config.toml
n_experts = 128
d_expert = 64
moe_layers = [0, 1, 2, 3, 4, 5, 6, 7, 8]
router_score = "softmax"
balance_bias = false
init_std_router = 0.0228
lr_router = 0.000684
norm = "rmsnorm"
norm_eps = 1e-07
tie_word_embeddings = "early"
beta1 = 0.95
beta2 = 0.99
train_tokens = 663100000
dataset = "wikipedia_en"
Below are experts of layer 5 (counted from 0) of a mixture-of-experts language model. Rows are named router (the router's row for the expert), gate (a neuron's input weights, with its number), up (a neuron's input weights, with its number), down (a neuron's output weights, with its number) and show model dimensions 0-255. Each number is 500 + 50 x the weight over its row's rms, rounded and kept within 0 to 999. Numbers have three digits each.
Before each expert's rows: "comes before" lists some tokens at least twice as common just after its tokens as in all text; "comes after" lists some tokens at least twice as common just before its tokens as in all text. This comes from a sample of Wikipedia text that the model never trained on. Tokens count by the router's weight.

# expert 76
comes before: "-", "\n", "|", "==", "===", "="
comes after: "\n", ")", "==", " two", " three", "==="
router:423480598470442504545572517555500503448508446532415490494452421485413594493582392464445475514446529521455442557534561522579532451484457400531508549492501478441402598461505531499514501528522517463540491451481494442386553535421516488583551496440430528500453502478487601521462498548436504490531560599487432512581482504521455369511499447520508499557456418412549453456488513492516472514536520546503484552485549499472552527549504491447517521418449393437527513446438554460460531443406451507449481484482460610541437520544479522566568474530570520500540477471506487488444470417451526480582534420474438566470421493540507547527442419431452507525552541453598617542448474471478609460568554527485504441455595445415453578516420454568499539497554529503550405449589484496486559497441485
gate0:558472504507569493436454591528377515511500502532526398498559583417418388486657462480482470523484428662527582491431530490567523465484443437537530421437472451555509500406520492556519518495351490558559531517502474540480427501504493533486482484467589446539496489487473492491505462502528467494427557416469453545517457444553567450561483481546534434551497529506541523451537487554510427579444477571601439551501432552512506529503555445523459441573459605508473512481557549558466576534457523559384521396419560544509495534502565533584470437497434552590495482406498444508552520408503464537444421533515487508597499523527477489467488518450634477478565526474474482540570462560505462563489468476520496491477503418471494500476506503418516539477494448480438560475422469584500463483467525
up0:472558491521449526562505393470621457481454547505487583514418424572550608510394504577525512499495535348510463499596479513478449576448558584521506527539502541480531478628531535528426484513624522438482496501532532542500508464496567472475567505484477494499502431486570477547489523459459492491512540576500561487485539566441458524496561575476526500447504473522409517528490543483487586394553483423427562516526552465538449501515420554488483580496520351470526510486457498457586406428584499450583536610552449456478499526470460386504532526441555428424535497561538515511432506561541532554518597448540509489470450524423564483516485476522417493523445462528532464431452525499519523449457487437455558521587444574520463533518541478573420412495474542464542475529545501423571488450586494
down0:428494395509437431521445511470419450533415503571505516516571506530624511485536412432522483466494538523457545524422437509521448459531522533548612537483571485579526495576436479605537442445508552443476447581477573553516391508516523522468522560540515580468475532547557536522534526488492546528398496527558493529506463474514463502484431626505425531547442556459523496453456467475510504570482626518495432535482601492503521545474523464534500538464579540392446548587467547450438506453452452523507562580461478542604489468454469549536419480510605441598571490580541488482470498494511516423520524447570511460527485500416480493546585475546507509469496432475581449546536471492494439586567484554417449517540472367493526586539516520478472427496429458452450550485425513452525488426388516
gate1:492496603479504440515532694468526550531523439506456426438590528447506452512558553453468531402398519382515488494425564462619491554481453498427539436515509602534491487414582488505541519498443527490502503537506550472476545531505594397538445532504442518468568502548524563465488518521512455537544437495423450391531466476480488563489552476579507392509449620605571518614474492518462476685515441399436461625576554471517486501481524423476479564476477512471543489438568509452596548432489620444605487432603483471516534445485441447498494480480508513481453515470468496507547495508532441509516559503552450508485444477474480439559460463479499500489463520512494542472490512521569512484554451529512483523475552523498510515556481522511509501498373436450498466508535492560515501534524494
up1:492516614510540485467567551434514501534516464472478494489552443453452493536496483441444469425446502416508430550437508415634500532436519446484539441513504576508498536436652532467552530555439598434491490532437575477444550506514564469528463527493440548492502472560505546480490563554630516473548455540493445474547496491444520556587482480568567395518455569604497506563534528499418605563509512423484473521558585436504499525472414387435480555457534507493510493403525457424568492440483569488485475457518472438475530457498552493486462456504479570460391559560535518478558491593616490518529568492497477613452455456428561490500472478421505452479433532503569579537474438438648541522494444479465503499460499522464538509586447512574549435551463497393486492462529513539474502535521485
down1:600548482498549612524415549553404544494515490440540480573421523502521548503430481487562493546549510536558520519539489489467533559473491558582505527475399514539513534518559579575478538476418542467480543485675466524491544504490522471502446591460539379480375490474495528558555401465497558481485473560480495521386488462411346512573428445414431471449489560396480557388467535564496472558427527545483518447444560417565494561466480472539372431462575567535490496574456505527478485576552515511467490522476500505488458530517512533448454526429525578520492449530475491570461402558464456468479459445545462492495534529526464447488488500526510521488523509490505390461525458488526544542455450530557486528515424502492452518481637523505489477449441463540547473448493600541433418542537514
gate2:525482588479434425493584463510518516567467501538502422545496412514476566473400431525459527529535558460505478559593533523498512492516495513482586511547520531429482509519484508483470543461521488522478494419465433488460525524468592416481656455539407528575485513420428579505461493492559536513487487513518480563488492559565477523425510546448579550501441541493520552504525479529500483503527563519617463611486491477582506477521558480607546605544499555487433434556451566569593514484422501424533493487363564559434482551489406528514404454495433481471472483423518480527552518583447621472455560388514510468459517525524405512444520431539481664507479536405511518536516558455530548503516558512426494388528490526469493461502513511479488467483409447533478454559456502533453473376522483
up2:433468599477447385527542467489517546544509479482490521510480469550486523408489400595450520472511666455496435575512543527467545461456578482470586549542538522526541578434542515422438570491521446482503503497486468548481504484435503563470560505510407573509372519486382554426516446488590523450563451515536457549552474528617514571451560498469527442432473479480459518515507403483477618457494444486559444532510441408492519518522481421532509565504581472543415408523468474521554496466441475452436516489412581495521548496533527599503455507525469485536495512415480604520545467483477576405472512439473526477548513483491475548449509460584373559433497595434520545492486488431544519513547551511471556405420528482520564484458512517477534550515446501484534446574442552478408489555464554
down2:548539352560442487511529410524482511480419490519522517550396509501502490482457493469545478524491440523425559506505413488523538538563482515490510482479431539451594530595474482552486507478478535521497384508477540509463489561527516468529525514443551332420481506516499448479550530437473414501500529489485603442458468475480549436507496498404469447454577547551550428371406573496522510521530502555483526446505499501462492455408425578463435467550505481434589525464449510513543383438504534526433439460481409578516487509471526428490469431527468542426543457539640575478550524550464509483452487484506555552498455517375636503460527578520528507493451465514459435541530376566503482542535525497580464541429426475422446516448579480496441504468499479383546469502505461535466467562462446
gate3:535512486523399478535473463465454532450483467462487572473517504478478348563511544467466443528415512551449491511506524398542492505466445575434558569553532525469450496522547580469435386465520458459570488493500442451441502410499499509440579508583467550564511537534521465491631455520523560477544510533531432442557512424519440436538508526564510547494502526434492557468425490550451622510461519466551434521468571437587472474494544552546477504462569592456472547487446479404564504474486477530475519466533486560423462535538481511534590465473545422515447554505532537361388565540420410521548451483423466476504603474530498471492522476437492398546446476507525606515431449487567498461541422594530424485497526513504464529570399558472504438571474417417526473490465557580503510440558520
up3:548433451420556408511544482420386515498529477481458494457493552527469450475528538573489488617486537441483506478526524481547465500506411554453470530523495525457512474472511497472527558441484482469596506493449471618430533392486508519569505488565425522502579514519450565444454502482493476415532576442471451478405534616574471491540478502533484557444457560442534521357502437582455408454524491428468506512545454488579462477524521510423490588524361539459579429510501558484613494517525542440510485485565552466461620538477442513483535474429516479536454547478475529436473452427501423492486567456534537521494548513514547496467503543463502468475500522480442564372449554551576504466507554389443527508552468530451485522527440329467476503507549389545573425504406504533474528555507532
down3:398483498534359573539546464570517544570388554416473653508531487437498506472495471511475498438424484426516480513463457516478565465431430465485514430524479455538505522468521439451508577499468670518502495483481517457461465529531544399544437438480489466435450469487449477557504439449552537495445511516475493477568490467504489547509438446462417478556477503536542450491528528544536527451480505478568583517524539439465392549473519366502491500542529449545520583556549547494518483499515474554527545507503471413457459455459613490392572527490483538531472464462565514623542423455545560561515428490509557513471439620529498569452376580509448595490469543552520450481518414467524537582496483501532430544586483460551468479529542504527490584448502542484476439434514586536506513449586425
gate4:535608510510589568513517542500495545536568508523379518535522549549559521572495481454493453499543465494462502479612437535618507535543500420540462433494517442421496416420487481469487468414500543485531434434450526499505565463545488496590529475497460511546590493597498533535483413526527492486485607464480533515557471451471562504401534470493542390516489435508584495392519530525527478490436501498469584565504531508483548559618543394541484447543431558512461556590580521463509542470517527511568493380587538546598452461454434510495444452474532486540514518471490452538452482471485502577430470512520540555504513504463587531583586496460593520567479493386542584464544413495461531467482487409489418509519463498477550447566521441473554433512462470618470516390415453455520481469460538
up4:488483543501455427485472489520502520559525500504499560546418526491492393535442444480529491452449501531476580437561458561523488530552499452518569443494455496384466485428520575448494391505638557526409462440477559491471586551484446425659478493541424525534459517492514490540354476527495540405585442543478501391563486541436485542490469471482540436547506459541524518508500530495492490507474500498500556502423499515501529446510455398537411413485517519463519543482487461548528502409520571495549477444465491534484466448515424555502492471561486567445541534456517553494507492486436538620470511483610655482512491464441495541504594557472506550493459574443577596486477506464379475464487407502490336550475442471511463484532470565554536466568482426522510442463483430436488555438528471
down4:540539566479551417475480484532516451508497543429500561537446472489513483391446443513501434547548455511568530518482505594445527449539476435510427485495494523644473496545451484486494554503463544497503520543449500513515515524455486520520552493499528523529418490461616542427494499487574494516452495434583409510522514485438446474483557458522538407515522510445532518528557544454526480390503462500574496539426452604497571536491487469477481508421475585538473363462578494451474531540445441482513580550409498470427544549526487441491376566440449456641460414471552441541455502487440433589444513530467511454517464579439527471486581512451494531496385463530458472485574475445561585503483556425484576594532534456461576433500472444418511576410554590497377538500533523528566571478440484
gate5:539489554410465452554466491524508535447511458474435485504541541478559492536488369522451521513482475502512535503470433408483514481542447538507575522551346523493524504486511495543421451490550559559556435497494542514442486542486463442482574449525462573444583547374487538441441470501477487473566461543478507475535508557454583493527489506565464475530480513486519484496504484382505437593478513498540494611335539519406484528498546518533554487476601494468473494454582514506560595480455560602656544584509520486492480545387432566513489500485567467504482504419449460425431591524448510551583458534587511346443523477476484476439522597532483517528624596509516597483493577538461568498529485467483492493478533507579570535480489499489561500541515551573549510504511512476564530433465545
up5:524476510475492493528507509552540509345558463452539545529456524462429441495553398471460558599514535566477488454482523498449480487557439510537479615515457532475508494457508569509506549426522529512476517490541466469436475517488483528410560481499513482499521583520419580420520548445576503455512503484525422508554582536537520446488497473439527533489459560468614549392520475463509451537470478528529408622398469518448427509570508532536561523489458540504499433543486493536618602518535638531622504563508520476526534538451415532431437437411522568574480528435385482500442520582468540558496437524508605475503526501546507550490496465601450514513518542483546591430549656567493511445475504512518438529452522543477501406538480468508588569529571487567480515519504417466427529472510447
down5:417565519420557426545490568470485527484465562442426397546543543452477508543588580425592576529539461535484542483548469448510442501446469504485522482539454494514438479485555538500567495532445552466486483550584487535597505510618571503488551449517460514460407488494531446482373410579497597517454564500550559421455401524568496629481577511456526468519539448430461528561481513625467486522413605492507469419484487517482538486456516500515465528460510495501478505495474527478535517517492502488496362466519528464525436376552534509572522543583493572504502532534502449488537568548474471500482597586381514461497448531526450437580535536532527527482493533534489523493522435502510421494540576642475552526533544544465514514455485530497593477581434434476499470541565488597473577407513546
gate6:441488521481506422572493504549464502495466416520406436618530439530410492451484486512504506536587529563489428521524479527565397514511464550603443490507536554472553471534498448525476491568472557481569538546465444542628497519606599522394469499434509421500523521551469427556550523503489531544507419548512516438509445516541516498602497476472565464445404525586320518472514449518521469431430467520430479508603514412501499487402609493481446557512477381465467557557468405483449477495503434525480533509528515465499476431540540464483497512476462465513501466529633472513481467501490520428475420571517397627553485528461477471507492510564401401500435513455520526501493454535507549486495447487474512481415499583469497503498472541531611573496478472447568471447535475526484493467599547
up6:572522526522466591483544524444529507501492631529627527511488543513558490471549523479487588437443508448522550465539563473460530517454465463381567476508478501430501518530574468529557509525431452435533459466516522580364469491385451528643482513435500531551499419471513561470471456448580480518445602424550508589429468449459536467481557567508525525551545504429616536489513633483493580613444536480560528586463475588565501493520427502464463467565462550551578476424518520554568522543540533486531505504445440515466458505497531475539473529470465514444456516545452528564630491539461461561493624513525501452501455533530515483491466429507594605587532451513456524544532475459591558570486536508512543565575505465448460476522503482496444450484475436564470483515501503392480445488489448
down6:411528482584520582596504534575485579491465464433528547508482567509498460436538443557453467467493511524596391497430473421467430558545564610489507469541397516505514552444524577490510489497408521490480544432449488468499510471455587539486512554437532486510541566611464556500439484509462486443495508592522494455488462379537492427545430562558529554482554469424534449511543473496478493528481541443450502560556473662440469547513507534526432491433443464536470488457494442486443440409429425608431497474513555414506572484497488501465540510448537436534540482554438489478517546454532569606541569580523487566447506489554436424456502483459470516497462448517556438507533516426437501456491493459430520419431555524493467491470444545647500475477525439482428491583590524528535464411484573
gate7:485551501496524382489418423536390475458424483544474466550532484495511423522483469487501524595531489485553428486410447502494477472497508501505501560476492536496554569492546566511438398514542493412534476510521478473514483370442550491492555543538486519550589471510589399493532575487462520515508450526533545460438540549480553422474546511541526496597507530471475442557599535562508482561495518493451452509509486436624545482460364473414504511427474381511525503474527505498585536514539559553473540478578429511411483480532452498437484436523513538654425513474477534449500491494492492519511287568517494466546525481446498510518470543482441390566561520413586544525486533552477574442526514364494455517498490515466519511491504615509598516517541607499498467449514510438486513564528542
up7:499495508493464505527488548548462506528520516578489455498532609534483575478513504553440507500568517494467514546480507565417470477445527420485449494439511541520476487463528490556575493470534504506469587430557512445512536516458559495544524364456525462434528441543481452462395524493511544498482588544555447458490458519474657477574528496439483553397450602470579526500584564476468503546574614535499492550526521474504520504438490566431551503471400459549456296405538519509512534498469545490567544549628471480505547547492548506378427544420516439438435528470401345480452497483488486559488475386509608472413428464456499492461464484565431515525526554480517482508555459499515554496505567555457522445483467522538400469549531527503529533539514561546505504521506461503417499497465582
down7:521467474583494514488444536544521529474486481459483483488396438522419443554503526502533445469557521523594502483477418590482461492565555527491516567544483553581488527516468543492518480551541516496521541557510446469394510508506543540493563488524519534453558498498433448577452467460549519577472558539500572539480521506594541560437495483427415541502545491466401421573499587511505471447537596521556453415496510586429475475522437453570475453477596494502485431535428474473565595617498547472454424526521566573526585534455469459543547472526511427520389450527468512445499449514575428496444567553498532436509545594451471481516545476404492490482449492626449590429608377463551489503576503461501486566443468456459497452392543529549577464480621505449524480492562462457466553518470602